Weights of a small mixture-of-experts language model, trained from scratch on English Wikipedia.
Experts: 64 squared ReGLU neurons an expert, a softmax router.
Below are experts of layer 4 (counted from 0) of a mixture-of-experts language model. Rows are named router (the router's row for the expert), gate (a neuron's input weights, with its number), up (a neuron's input weights, with its number) and show model dimensions 0-127. Each number is 500 + 25 x the weight over its row's rms, rounded and kept within 0 to 999. Numbers have three digits each.
After each expert's rows: "mostly gets" lists some tokens that are sent to it at least half of the time. This comes from a sample of Wikipedia text that the model never trained on.

# expert 12
router:521542514477456491535488485501499514524540522511480455520472549473473518536492526469503539495510473486521469528466557536468488473504502504493521496539461509477544446515499504526470511503490520509489475446518467520528500526498503480478527522506516518484482496491519519504505528487462515509500476496493485482517484523489469543571519475499457488529519500536513505509548528536531500520488
gate0:493535499471477487532503471500487542486539502522485465494476502541520551489487473496447494507465480527492512416507535483493543486503498521495517514548495476546508454538501506488511474515501546495498485485499494460497484518493497483479486468506516475500511464502519561510499507501473534512483469522465452480495525530515497541519518496486498482532539509521498551491530541503515498461481
up0:482460519544492498479502529496524513514499545462525523495482490480469477503485506466536491509500542477488486575471504515472507479516509469524471483496520517435529502514477490497483536487475516474464507489524513521517516518487557492497518516510528495487478505438519483487529504453508501490521507491526583501493485454496511510481502472497529514504507525470527447509511485501471545538499
gate1:515472476533504486489509471496453434496500527496487503538539534448480472519524505498549512527475491512548506524486541513458518475499530494535452474511445522490522479492506499515486492510501468497548479502518475522491487474529496498513523476456517529457468500503499485521497499487516473538481469459509523515529475488507503500483545457513490549501535502460473510503488471490532501530470
up1:500460487542515519500468504479475480498472529502483536501516501507500456528539469551496485513473510545523502495478527477502512498478482472487461494518455540470539502473510462531465467472513485505532505500525524482467470475503516533508526481474503467481494530427500482556492482493504515526479472495493520536528493483520467462472526488514479545454526500514508496479470469465496470496512
gate2:528487477488519502493501528523499463506470497516469502464519538466505516497473515452500499472491489493508530556472530506474471504517491518447450498507482496482491532536516505537512499513517519524485538485500471503482507547478466528484498456516461494523479537500554462549503526501485484522555474493502461487519477501492535526514501563524497491455457489492519478517483503535495458489516
up2:551498475492509474489511538524506471514480500522481499486509537480490512499471511434515506482474474506510539550477548507482473504512476536455445494513475501467488531515510501522518506500516512544479539484514466509509516535464487511488520441531486509510481547498547466552489535485475512499550490512512465495530475507479531513512498550523488482479463479512511477492471511523510483476521
mostly gets: " JPL", " Brig", " cele", " tem", " lim", " rul"

# expert 47
router:527442523476486494501487517471489463511529492531466483492520496474494450533538502499552497527495529491483479490518460495541516512548503450488490461492507493463482530494524460487492535507466497469477535508467500509471541486480491474523455509539455488480539499507483487490490540501517489501504528476458472519499521494490463510453469510505482491513526492491496583514503498501499475504530
gate1:487484532509493511508474507516505501514437542537501530536485494462505490477510523461494463502522554470526509482501510513471450437549535509470482485504467493465456497518516492508472517528463524467491526484484488479509507507513458459512480476520530513472488484523513503468541490506508459469513504475488511522520495488521500547497513497555456508532511495517484495483515526564501491491533
up1:543487510526540502511465532447454538469497562517463525475481531501514483485493496510449517504521540501504533445511497519493474446506480489505491438511526502497518515490481539510486528486507517479498483475487552503524489498494486532545519460482509538510481516455536494499535493488550459514530491487492526504504476493506485465468521516500501537513485489537534499519489485485500486468491
gate2:480442521479526516504452549498464474529551527523508481464529514517510524482485530495484526473495489465495474514497481502525556523504524464515473539492508494480531497527480520587533517552491495507510507465514497518497540494459519510509518523528481492494492551543438493501489491490503481459495516507498528523521499519477493507459488478508498509545493476493488509507484534510471509512510
up2:517490523498491480446537511475549488461486482487447567491515483500500480488528455539512508482462506524522527492489516520527464471488476522471495482522479496493486484532531487480472490492496508476503479528520522499543492516498459497455448491476492577543511451493506486522492526528522486505508508508465534508479484520528519479510481526535510463521482491514457490519505476507520479473466
gate3:518469483501486524478544530477520502536532492542498489472526482505466492514513493472501495517475466533485531490508528530538502514547520441485480547529516465495533508484530499487494486514497508477548519467484472483485464507517512478503515515517479479538432533529491495527510526529519519474505522487465433497479535480492519515560493478494520505451530491516517517507482501538509536508505
up3:457537501454465457510477500508474491493491488471499531547491490510417471521498497488524498485525484498484471507493489533460489468459459510501475500503511513517505515478509507470496464461524520483409507513526504512489503490490457495511460489467513533508472504531517543462504512468503499514485491509487475510516491500504559501499507515486510503540495507482506481505565505508560514495474
mostly gets: " been", " became", " are", " being", " was", ".\n\n"

# expert 40
router:502502511503551494481499495484496502523479467486473543502523475510481472499523511505458532507509505458502506449488466472480458511480455474484467487488500499479448536477512513477529500488513469446486515510542535489503540462486507532529518482520531523474528478465474482483493515497499525502497547523499527543509517526526490448469492482515499491497524477441459514537458503530500494505549
gate0:522478502498487533480528469476520472515462472450522514520463506502473507504531534542496468517471545512502456533472502475433499508512463486509513468509530493490519501517485499482534526497522499558513502526528554500451487540532496528493513464510491498487474494518491527506523539487478498498545490509513525536541499503482485487466520483505508446483488455472500451509482490541499518518480
up0:547467482552447541502450492568507482476467465515505500495461494508456469513519532503518460497474526529504495522484534495483492534520452482545504532497496514473480509503497523500483491484512507523490523539489496489480474533478538522535471508490513453548488503514503477537530509500471456506518532493540496502505492479459527494507540501502507499468472470473496454500508469526509495506487
gate1:476524505514517570482539523504500468536507505513516522453517483514454464498505511485477512512527470498498477485454455511541514502484522460497508483479463539499520492459505500524507523517534476467504486517531506476477491475472532530498501490554467539469502504500466460472509517493554481483509507457498513532542511455507444537498516533515519514485470487504519526506471471521519488487494
up1:504450494468513472532484490500500545459493479469469473495532556478534529511489462489504512461466544495520502490526503484446492514540517529483488489505514462482500496505485552452481494512505471522508533500493522547501493488505454491476510492469525489490524472524527531484496472509478493486501466520489496488467510567455519469469508468571470493512517505493498475496490520466516521505483
gate2:520457501498511520522472514493461517455533508481493514487504523534502472483491499486539488490509536454477484477547541476485481556553489479519523517540499513530540488466495500519491517511502490511443529483529547507442533514503517522531507530510519504514462476505498451513484480501502479479494535495454531496494515484509520538470538488521545506497507466485514503515477536512531551510512
up2:481552516494496479477504501510530488524494476500498484511491494483503532516523480517479511526492449540529529533450464521517524426463506522492502487466498497470434502520499475464507481493478514475536462513489457496560474474506503485458498497498501510476528521493490535510520499506485512530516469470537460508517508507496483470548457509470470492515498543509496506483513453481487450477487
mostly gets: " Votes", " match", " championship", " Gi", " Height", " Wel"

# expert 68
router:476469530452496537491457470508516495466504512494531508528496535537490496512512489463512503507524500454538502527479518517464512501526540513470502466520510474526498502526510519511485466503489537476476538487528516547491496526501530480462493467497495514473512460510501491488507475515500472558484525543463548503501489486491524532503511533502510474489539500554449450445496480466490525476489
gate0:534512484443470529493499470496531494465552505486505480512532497544485569501467540526496490467479494520545497524509498502498489508552504484484504510492476488511482495551485546480504493517547523502497480484533477534506461511550483510491492488461507477486556507467536467498512505505497500493478516463524475447563469484490500505483554480475481474498527486506499466523493489505511496496518
up0:487487530533531495502468523533482507501449500491490517509495530484542452471545442506515510529513477482480509497481484495456513469442527523495496486509516502463526504455496457496511514475470498479498521500485520467469531491461528501500531496522482515485451486527452519516485489505537477536494482554495522555442502507535476508505459490524537537506481534503504499497499482461500507509494
gate1:526465511484476516492468505512541484535537531495529442471463506475476520548522494529487510499487498506500445496475541523524510485490518501528503497512499501524550497508498497564545526487475483516482482475516487508467523542521489514523486520527436524478482510528507512543517528472466542470506546501511495489521516529452465513523482493476501454492526491515527474512482483470496517487468
up1:518449500473482540488462505500556495531523531509520450477467514493480517551524501519501517496485505492494452500470541532517525472480506514525517475495512494539547492494515518560549533488480483511491501489511491516467527523521482502527501513511442512478467492536528523531504523484476550481500559504507495494510537519476473513522478506488505454474538479535514476509485491460492511489484
gate2:485564505503482467481484464485520509501508523507513509530534486495476469489495489483563518528507480467529506498521509543505485544548503501501493472555508479517506496550466506516538461479499480534468465473500451537494483496527510490506475497496492442502477491481494470516489465474516486536489535521499505485524494499488477477456529518457497469503505501487503523463527552532450529474498
up2:488548512494488466467476477485537525508495500507500507536507472501479479503503491468550524527519495456522506491525523553498479527534502515489494449543520478523516501551464501536543465473513485529470481469501445548496480483522507491505474483496481438499467474491495484515491465472525491540484522512505509482517503490511476479461541505458477468496512512489495518468511551522463516475502
mostly gets: " the", " this", " The", "The", " these", " each"

# expert 63
router:523501517494513455462530491518463471515503497522480542521547492486509491497503468533470544531478511485504516538483505478433509501496483501486498495488496511537455494479509508437501525458503496474531471504514488463465498471546448506508509482448516503515491511490524492473514546515513513486458513491489454513512467536464523439519496487512487531507502513482480520518499507514554502526458
gate0:500499445527503481506501498493471540501506470531487510491531502489458534515472490460506525548486467515466490483495503469459508497475476524558524506511518499517521508492507461474473520488491501516451471545528490490486522484509495564565470534512470488539474522462485470487541537501541496529473548499493488472483510535497509508536499516514526491522484484508518475521513516465496509540469
up0:499452476506513476489480497506505504547516521541531490507506500493466509474476493548476501483492508539470484482488500533487540521485523477445507544536502513486487477516474579481508499476528510521516527539513535495497537474466475522512526506500475467514526495539516504477470502526497499505496463447505489505550515485505491550522492515484485459449483488540528486471484557508519484516504
gate1:513498482461521480508470495481499487456489492495471533517506512494454515517525463506507512524474524486506454488504446495472505516501483458500482537502511479479480484476457475498524498520533488478480508506500558456469504492506479534498519460464471495505517528452487462470463520517512545524482472479486489468505498493514535441457508541530458509454497509480474487541480493480544530483485
up1:522532529485480536491486502541468496523479485507498519524481460520548485498537506541505490447489551455499491485504511500477462485514502492534467538497527502511501509489512482504523472478474469503504503499502511559519493484481510489504492522491533479469524495511485520489493527492483501539522540517474489521509528529467489486447549517519500491440536431474496506506533498494542499572504
gate2:488559488501485484489482479484497518506531516514495510455525489458536497502461490505473512523499467498496479486507464483521530511494499448521513477470508524529503494472528467485495519481479512470451464504461536471462453508525512545542528476513491497517498524490485499549464503492499546498483452483451466524486501517535464470535471487528532497520451513494492485518460511446507497505506
up2:491472542489493515497521543503497435487452471482502453569466541518492521502530520487496519457543573476563536515469522479473512462554512536513497498529486490486491507475458510474500498512504469503515496465473503507510557494484467504478478483489501506501494472525501490514497504533488502509505533527530516479514491501490494520505529494522482525495506539492478501522484486526540517515471
mostly gets: "°", " reg", "/km", "°N", " %", " cl"

# expert 2
router:501510496479538510539470546547480530515479488497503530459482479475504504479487515466527478461514501503509497474549485483475485472470488516488459528498543500468527476498494533489505478531490525484542517463507482495501471534489563489499538485517535523482499479464451516463471437505490504466506490439507533484459525468473482506486499498507454489545482497495500489489466515502506516507484
gate0:512510482513500475509484481499483482528481497522477534511517471500519527505477546468500526469511502502526502487494536482525524517494490498509511482495495513511512488498508512473497537545503455510494539493464462470540513501467516521534477484527487488491502526532514526502498478484497492447512487471498487475457507445514534492570505572504470533532455502535520453525488455573510492483474
up0:527492471473507471506482500510503463458486483485466490470483525471531501445502453448473541473532497523511489505470500500510517505485502509525493510544479478490522472468540470541508485523502508471460480525494496467480519482483529479541488485481480492539532471498505496507498531562452466511473535475527489490465488489509481456466544508488498485473526492497544492510485476533534521490457
gate1:542523534535537495545496535473518517524528480484516466461511464477494500488501492509508534535487520509516480479490539469514514494499453520507522466525499476463504491493457577512495509501482443547504529481497465498541523521468483494512528488476485512503491491525486488498531481490452499539487478490464476481484498468484481539515449485485488490544504468539483501493481544483504528528480
up1:462506527526492524517464539464491539461529506519495493474536472464515510499510510544504502563488518499502483488510514477523507481448465468486550498513478498497462497509497494548474468490524529539497531462476508487500575512447493461468510492514521496487484517466489496483475537529488515505493477481504524534485475504463504476510495465489521511524483517578508517480502491522505517515509
gate2:480546501529511518506485493520477480490462489495506493477500533483469486482452512474503475503540546453507484538461469528507510484544497541532501460492509494514493535463541476527446461514485482485508470485480498446484517475517498498488516476487526493486504497504507558488509489505505477471499495504500552494479510529493459501484513523501553492523546482513442465510478514568516488493512
up2:513471506468487478498525509478523530510554517494481504518493445514520505518539486517491511480455466558493528454525508505501490508448496461471502540489499503515508469522483517484560545479515526514485538522518483548525463529478482526506481514516462507509480516506481451515485509506504523493515511502487467494531499475508555497531480487504455498480451514481552519504533475451498506506489
mostly gets: " McC", " Mah", " Kat", " Sam", " Nik", " Bh"

# expert 57
router:490489505531473526452498492512483453507486498509486523497519508498487511461481523520534447457523504511477508511456488482556511532534504457487532515444484493534500500510529500489497483459516470545508502578518503479495494509509448483505486491503470494549543523500550447494496488503483535497491501512520469541496499512504481518451492504509490514472448511486465522516499523526497474484526
gate0:492470509504503488461521468509494521515488499529489510592508514476489498472516515435546491517510456523498494496501498514502489500502519476484483490489556505477508531516496537433486480504503518537488494570491467495495451501534463476464487537483513500490495516520507542483540463492539483490466521511531521505488501531485473468486478506496495495525484517524469510526509520537543531498516
up0:469540482503529510456511511469484506518553516479513488492450502532540490532457514518499501450484503507488507529519521487502482535492510504531519520477519481511460488497464552476495512503539485509528477518452511496499446488546487516534531505468504534539522501510473483556460490504509533527515465500465442495476529521484484491494468515518471510479506525529513479471522533485522511498470
gate1:484483504504484509479474502527499486548515510470488497506488510475468496520497525481497538472476505479541497487507479508540477508506487484470495485506496480501517520474501514477512495488519508489446524575469521516470576496514492482492524492489523492531530479484440480501498540501456538519491557498525506505531479537520493457426523539519513524487507455484510471503479526520474457507521
up1:488488496496542477496482478530497490545516496496505474454484483513489516501506516518505506451533544457533492483502539471562469522528479520524514489485461495481531436481495508478503511480483487505508472467504528517506543494453507482444529533495511510507496491484431521505516500499455507510484533462484483502528500475511496505497500590481511502474525505486491484465511522488489488547508
gate2:501492500528508492485468519538474495541506524502463547483501495490504474490483452487524507483492526507488479524554475470497459508506544483556562510427536493530538501493499489545568525487497481524471509515476518510477512480537481502474491477492480488514503539493487483486461515529520525518504514487508487518493536458497497525494493490535499506468550498538470466498468493470474479496506
up2:528494483488493495506517540484513484502551508473440523495495499475523506460540473515466507476512553502537522486547503489540455529503494520503511529476492496500511490461490485523549489458489511538506554506505468508499478501502521492528502541471501478506471527484517501447489518506494481486464555501474513495550525471473515487460511519536472514459466522455509505496479478483500474478538
mostly gets: " released", " built", " million", " opened", " produced", " based"

# expert 33
router:506497467515492521485545494508476486501470477530433500521516523482532527451523496527508534489476531486465513460531480457513461531485467505500500525454472505511498492533525512495498500500543509489533525519481504479496486451472496502517548511469515514492514468453554496480520474535483497530543523524536469514495478551536499514473521547531503539481494513501496478507500508521504475465515
gate0:502542493548484503478509487490506482503537530526486488516503506457476510553499509535506508492474480550496505512528469544470502531495471467505524535536469503517532461488487486530512515480525475509495483468443454473467485507530486463499525530535515525455488524486489471511498485515512439523543541497511486496499548522512516476496528439509474505481500513511494480503502457545511495522484
up0:478442478480489461494480487486468526486444485471495508491500515501504512423478502496530489476505480506479508474511507458493466437511515534516491479488513512508497486511521518461479544484502514483510489530524481534547479500482504517505516454493507506537487481516502525479503519465498531474509450502519463457467473517471477520508495560481486467502454470499534523500490545522531510463514
gate1:491464476505493474503503478484487512514509506531487486512527510517496498471494518522544493475498519575572515565527513522501483470519512449490522503539475496503519514495479528548491489484492504485478475525485494477460518536490507488484504500466489443489524509537551497513512529514504517534538511524486496494552511517451472480487531504502500473458473526482485490489519457486490539547476
up1:486484482516497502507517466493475487499502475541480489516541529511490512474507517518530487461466543553541515579537517510525459498514511424495535506523495492527535517513475536544493470500500500497483486520471483482468522534467493504477507508481476454498515514537556489517502517518494507500535501524513493529539508515465466503493522488509479504482492528519481487509529463490485546549485
gate2:506474531455522527478503461533505475489507496508514520494473513488512524478485546496527514523486508453477482479486512494537482555509540460489486508455485502489495536493505509503479475501524531556527486536497484514471464494442493465507518502529494517516519517514490536496513481489493518526484491449468485523501567533513464533467506485469511501536495513520527566499494488500503531528553
up2:530482546463483505509496470532507469494550517512543533481462531504488488486511523512534535514479490480501475503465523510515509522516536463502497526478490509475450525483509496518475465534494539546521513521495455505472507510446487480508498519510529503501497502511482557506541493486507521519454484459500490511512536554526506512508464496462480487555510490530497559471512479499531518535508
mostly gets: " home", " car", " business", " power", " religious", " space"

# expert 1
router:471505527478520515494449535554524541483476476503549491485466503528524455505512498490553467481487491485469462507504499484456482498464526491469490507479555503475521500482463514485483491522510552477514478485529491528509507538470512479461506469540545533527544437503490522476507475487473500514484539487494525469525511505477484523541497512498474474484474489497472483493472506500516493480524
gate1:528498497490500490542473478496510456466528524514477491514485470514506527503512506501496512494528495542490529553495499514530523521496496474544499522515492535457544493480531470533451479476499507505511509500505499511472481521548513460487488462493514465503541504459493467528449461524478476493511493564541514474546490542518513453511481513520509471472490551531513498520521478520536490474498
up1:465502512500491496443558505493509521547465499482516491473516525499471482499469493511515495489459503466530484445502497495479492486513486518454514453491473479539465483527470510474543506510509489526488486508484518467512539481466488538525522538472479528489445492527525517473531534469554520509509482449479473520472496477478483539488497488482505519510506458469511507491479530466458501522504
gate2:513500504527496500522512521538480526436481511509493443473506475519473475526536515528520473496494543494500476529528531480470503498516482506468540481511516481513507529499490497478503503502531541503534451476522475483500473501480499478546480504451462471499500515504526541479478537484501442518485458457430509479515519533492503512521521506473495485453527517497523542506506472509533531519505
up2:508511498483507502477488474464516460562526507493515559538510524495532522475442495476485519504521452507508515447488475509530509510471528512522483511490476519492484455518506497516486492492454469503477551517470523522484515503503511541480537490547537523495484510489474474531524477505510552493532545519554491508494459457517500488492474507525513497554459488509477469490505523487489479497498
gate3:503510488521465493466449515490529513481522499472467512525518505511510488538467511468565519501485509563560504495474506503500532555542545490517537479500507501479483499488514540481482463523483495498496479515549524507540511484475465491535522509536502539506521488485510482558494491475542520493473463470487495512494518510516476530504499481524503466468483508498553487487497543498524477500469
up3:499520480521472492470441522489518510483515496467462512528512495508516480556471516460561519499487523556551492486482498495498531548540548493513528489507514498471493510491520541469481475523477496500487488511545524522537511500471457492533523509548502536500535483477504498547490492477540516484477465463491495502498515508526475528515510483519500456469490510498549487482502542500520491500466
mostly gets: " Te", " FRA", " King", " Prince", " Light", " Rome"

# expert 61
router:479500528496531499485466521500506521502502470465461487512418547486503486468534470436510516504483517468497522506537543480481517476542470488454512452462536527511491521508490461491516506485513501506505462488485537480507491509529488458495486494485508529503524466527517451490483501503481500514507520476490497489468496532502472501513471509512423481509487494528488511524472509468481524449472
gate0:454493528533516495464513488514508475515489509491468510551466527463519521518516491471442521500503485471474507504496518519488499474527454513512498443510525543498536500485523514482507482462483498469517427517466498496490466498511449518495528498475534494512508498519504461528510496474482507489517503485481481522493486490482491505519475517496456483537464522455504457517507481476534520416475
up0:483548493525477492504446524514525462538533488515506494522494501492508490506485464477508476513534503470501510497537532482469513526511463479512483509576439525482552485528532534492491513502478481479501502509458514498489512517510458530454490438482565487493490496538549521511459516486489513506495498539481495506474531468483535536483489502500505494493495488516511474505508481481542519526479
gate1:486458517544504506500465507497492463507501503497485504527486517538500507503505482478483539519519501487549532510471502456485576520485473471511533454537519505493482481487530521472470528535537507505566463485465465488509481473502506492522482514525516507501468489511479470505495499498491492534447538518488472481495523484522475539531469519548462469497491529523472482511505510485452472498459
up1:519535480513536485475539487486467543446491479522475489490460495484465494507487509508495459474482518515494472500503473425483517458479518476467495548519500483526508479512520525504509487491464543472426515514498491468493488503471480497506515501503472519509532497542488510531515455523519429464480510498537520529525486505501505484494510509492470529530475532526466483544478524501481510484510
gate2:490485480515507469501461435492495497488461541496483508505489531485491518528517458488506501520493527481524514542488534495489509515521528461522482524498525481513478543514515502502546516536515473489528481526466475529498524505478465507512461542484510471504505487490479489507457514533497534528551468469498505479566514508537521522501491510524474511514503499463491567477495539447516448515490
up2:505510495520510463481465420496503497507451536489481521500483535487490529530524473489508510505491498475504514546501523487467492503555512475534491516477535501543456549504499519496523521515511467478504489505465480501488539512494467509520464500465509499505505485506475492504462517532490535532538490485489495474537527508528491518510475494518479514542476509458481556509473536444501436511495
mostly gets: " dis", " Sy", " trans", " attack", " sw", " mov"

# expert 80
router:465522502492514451538549490499491524495489466490513489481483513502483533490515484510474508476496503509552510471512519483514462462522449505487509499475432506504499500521480502461453483516515513461448478478521509442553499468497503508478499519490483540499514450494516460532502504507492514502504488573479471533539490505490477511529480497483492473498496522482475470511566518532501479495484
gate0:488486470526495461500542445431516537549535505468464519502493511485463502487486508524492488480509524472543510467545518475538484474551494518519492524507487482529524487475503520503488538493529527555467540501524491528539512485532484466528491492491499508457473531492544474552511462494512498465487468513482500463510497516497492505495494497509480476504512545504502452504504485510493480518472
up0:510496562496495512474484513487487476416428497499514479525488483483495519484481467469484507473491537519510504516503484521468513515475489461498482502522517504489466483506473504508490494499487506466551458491492519531496494511480481492477517533468481454507518479495483522470502495521476489513490499510529523478515526495512532552475426523506520514564473483486494541496459455507469494536519
gate1:483523480493516485523530517545572500515469470475531441485531509570505486501530519486501510501492536504506527512535528487482507495504487528466534524527477490496501457464493501458479499490482484465523489551519481470517504484540462483463484499503468525477508464498561513496490490449511493470506510482487471503488520467521519514512507478456523457462505507507484511541493515542507499511522
up1:509487547501464510493497500476482503496487519513473543496469479499490555462489486555493486507477486494481477490509524506497477484468503484528482470512534494500516540519452544518451474509479557506490448430463502520489483469457516523551500480488512488531478519491491518493529502536489511496486468549515497512497508519499528509545468509481519518545483466499517497504523480465498551479480
gate2:504496481484460539494506467496498504539484485528560479501498498509485521445503505508493529516454485497561506508454497487480473455510515475495511502485488497478462508497483482493491464515510526494476462447518538516528490489507474504482525516507456493462486500505512502511559547473512476551491482529545488507557473490534455478498516495447492524514519526492454485496510476529470495492483
up2:541508519406490503487509520543492483506554494487489526492454516498504533475484485506497532482503531484538494474490444529468496512509530488478473484518472487488455458464508478501522545473543492500527531500505511463475532520491492530491468486518488506506489516502495507563477540517474507523544495475495509488555494507456482484512511502476544529494514530501508480503528473489505516527499
mostly gets: "°W", " rec", " ro", " sq", " Cas", " rece"

# expert 18
router:485501487557500484483533506478477523494495485510448515499548514529504523481488496467459539486467498480463475477487465460491477506504489484460509481475473500524508476516478525490515498493542493546528474470458527507534531455500485505463533507496533534497494501457533485447530508513518512513558517488495524459476497485465508514488536531544492494500469533504550490505493499502453527501485
gate11:523480504528479510527517487498494481506478464511484478443482492486529506506493527476506519534528542553541470464479509496523506461491531539525519528516514544514511463501516508504531521514476462490498488470478469495524508514555515491505507537493532523502459491538496459468471496470512458497528544462523503473497526493509481492487477471508471460494563495460463484506487482492480520551480
up11:496490497529500511520507467473495477511497475488486463482511493474551484509472487517509512508541480536526483505459497492513536469504528528499501463481478565522515451551501507469545518500486498454478464514507508485518479483574465516495518530461513516467495528534529439508428516493535485508512456481507470486507514528523493516504496495496476466508522508488514528491497525513478496535479
gate12:473503490535537535532492483449500506458501465490553496481518480512479487499553452525505496499510545492485530499541546490462536519485462506494452524482500528503526566485487501496503478484485481474542496539492541496471485518492469499489456510541533480442499520533528504522510477480482488510474485500519484488479534490512485507489518509529522479504515493465481504536472516534520463514486
up12:500511496545525523525523485472493512422502467494540492502533499511484517480570476555498510497498545512472537474547539466489501544486454492505460522468501527520535544473491512470491472496515492474527498549463555488468492504498467495484473515524520496463494500521531513509522483510513497500481469514520495476485529485512503509482513497522524495474517507460497487548468492505506474510474
gate13:520498545476497495509441462520457483454482498527504516482500500502506522463505484506487513536461530495466460463559540497504511533507493506465536452504539466495507478516503499498507536528516485529469510536540498524529496487547483510529495520501481522526509491516482474503492504523512473508550517526494476494573511540521494518478500481456471473489476502507533528512493507483541471466511
up13:480499444516496513510553510504527522517514479470482553524523492516484482499503529498546502503499472504528538510458454504490502481483544458524500542472454512474512534465453507516493455489534539469514506476469476438501516520472528487457483486475521469491484490540515511511507495497479526505490474494478516477494503511447498467509472497502494533509501506503493467487489469522464555531518
mostly gets: "ution", "ounter", "ness", "ession", " cre", "ule"

# expert 25
router:483500484476488492443496522444492500508485523473487513527500540553498532491461516520471489467459502488519462543484522544488535482510516480475502512536488468513519505562480505515523517512546532545497482504515507501512510507552499511454530504489470521497550477511499489523523538518521531537531484544514531501515496499450491508460504515483508475515500471476536469536510475501485502468508
gate2:461491474513501518513502498513468445501486514556473544504467500511525490512474532519516530483483536488503508493512458547495523517476538469542522530478472470533520500498517517525509488524524512482475518515489493471520507556511476472464473485504557457533522473531518511502505492538496468520505472519543525497462442485483492511479507542465494474515516507502539508491536468531491506513463
up2:520543537456490426508558491474480493486494520486474487514464505510517490484517472570492495518522520491492469525509486474494531500501509432485470482488509477493507492477557498467463448512547507514493442489528559523486521487536501504511509473472477484497470494481497547497474525513486500519506493484473507446482530502502518508505487505490521489523500505495518516469494467492509458494485
gate3:491468522494484520510472538483505501436486454505535472473474488453548539518507497500563514482456515526569491484529518526501504492512528468480538497515536511491494497499492512537514507484490496516516483494530480524485486520493477496499504510488451468503504477493516521514506488518517472531508486485472481456508532515490518509480443507511497464486495505519563506570488509487561511498484
up3:528534486494523499506514468518508502530515530500489539509523504548466456476467504493446494520548475500447507506467479492495497509497489543521490502459496493521508488473539474458468454510488490485484529506471522484500530478512515490517480483487547512498463529514496486478494516465487522462459517503519512530517489472503481477488559479502499537504490513497452515435527471507428475506496
gate4:461480497467479511473496502499503484524508529490517507538506496499484508536502516521531502458545464523507521545471520512527525486539515525505499495483459507510523508500514532517480520485462517503505518484513490483462476501535482496495531508461474549516511510534484522536477472505504536438516467519492490517421452541483504501499539508488478480549518487467498493485496549459469458468509
up4:466462465514475511483463515534531527475519531516519434544465507481472503534496483497460519490559511528545541548519516524546489496492497494484546499501509544527527492506500501530493463464512503498484472502515540505489446524529514529518535514501495512479507512546503549502527531476498499487502511475514480515528481526480480474509476494504474457513476508456483509494488521483512496539479
mostly gets: "enger", "bour", "hold", "ingham", "board", "wick"

# expert 30
router:487499509480521486471521488491464543484480464455479531487515479507544529484504517490476525502419520479473478467528490479473500512471517461466500499493534462437478501512488515473507465519518520527535504484495538502484520489492508496483496476513514480516538457462474496455500493534491517534544501502514520475508503453465455498445530540538521475459491502483502476504481488499494520500490
gate2:525485508453472485517503500531467563519529509496495490483446483477501501519537540475483500508493545509481530449537464516478460472494474482483484500512516485472472537502514511507522489460518536499514532492515506485535483510511534506478528474504500487505496497485493522482519491492532541513493478448543481481460535492474465521527491545540461493495465533528475490502479489491554502512552
up2:527472538524503558520498513507523529468534445470492436490496481495497522496512514545468488484513511502494464469542477479454525492505490532504511495510533508454485491532440490514475496474512515510529471484512468475483460490471513504487486510549468504496488464506514484496500468485522498521563493526520499491443500543503515481488496489525526532488496492508466509491506473529530497454542
gate3:508460489479497458512492486508481530540465500518469512496511451541521477491497515542479520498502489495501465501472489467536505529511512471507462511506535495502472478462551510480527469472492524461456491495502524500497479471528514520523511541466514502536474498492478518509437468463552483475509475496458491491529519483538518502503530462464528483444458463483488497476508514503503474502535
up3:531484480520456480506460538542532514533508544498490490520451480467481487489566503474507483505498494487505571506520498525474476445506463514492504558503508530509468503466512484545478470526465515492508466495499442490484538520462502501490481453502480469456494529504494528484488490498461500508498557464492503467480507546525506479488507503481510505495497480496492517486496519472522512507517
gate4:526518501491503452483520529530542444492454500466506523500499464487491517504502493435473531472525517502514494495504502526445474496501440465514493549499535478486494533465497494507517497516511518505501558488521498514492464540473513489501501468473533493516485477492493512455486492514481525529528533462484501473523540504485523521503522527517485474506490524454471527540446501523493538482517
up4:546498504493527483468461500487526507490473482511526485504494443497527534490505506559446496506508495482506535478526495482507518550523497483457522489504503525491488535524500492482499495469477460492495487490515459504495490483548451492546470473507512522527470461500525464486487439504491488490511513546486490525470520468518477514455477486450517466465510519459513469471476512510486457525505
mostly gets: " Brown", " Clark", " Hill", "ordon", " Law", " Eric"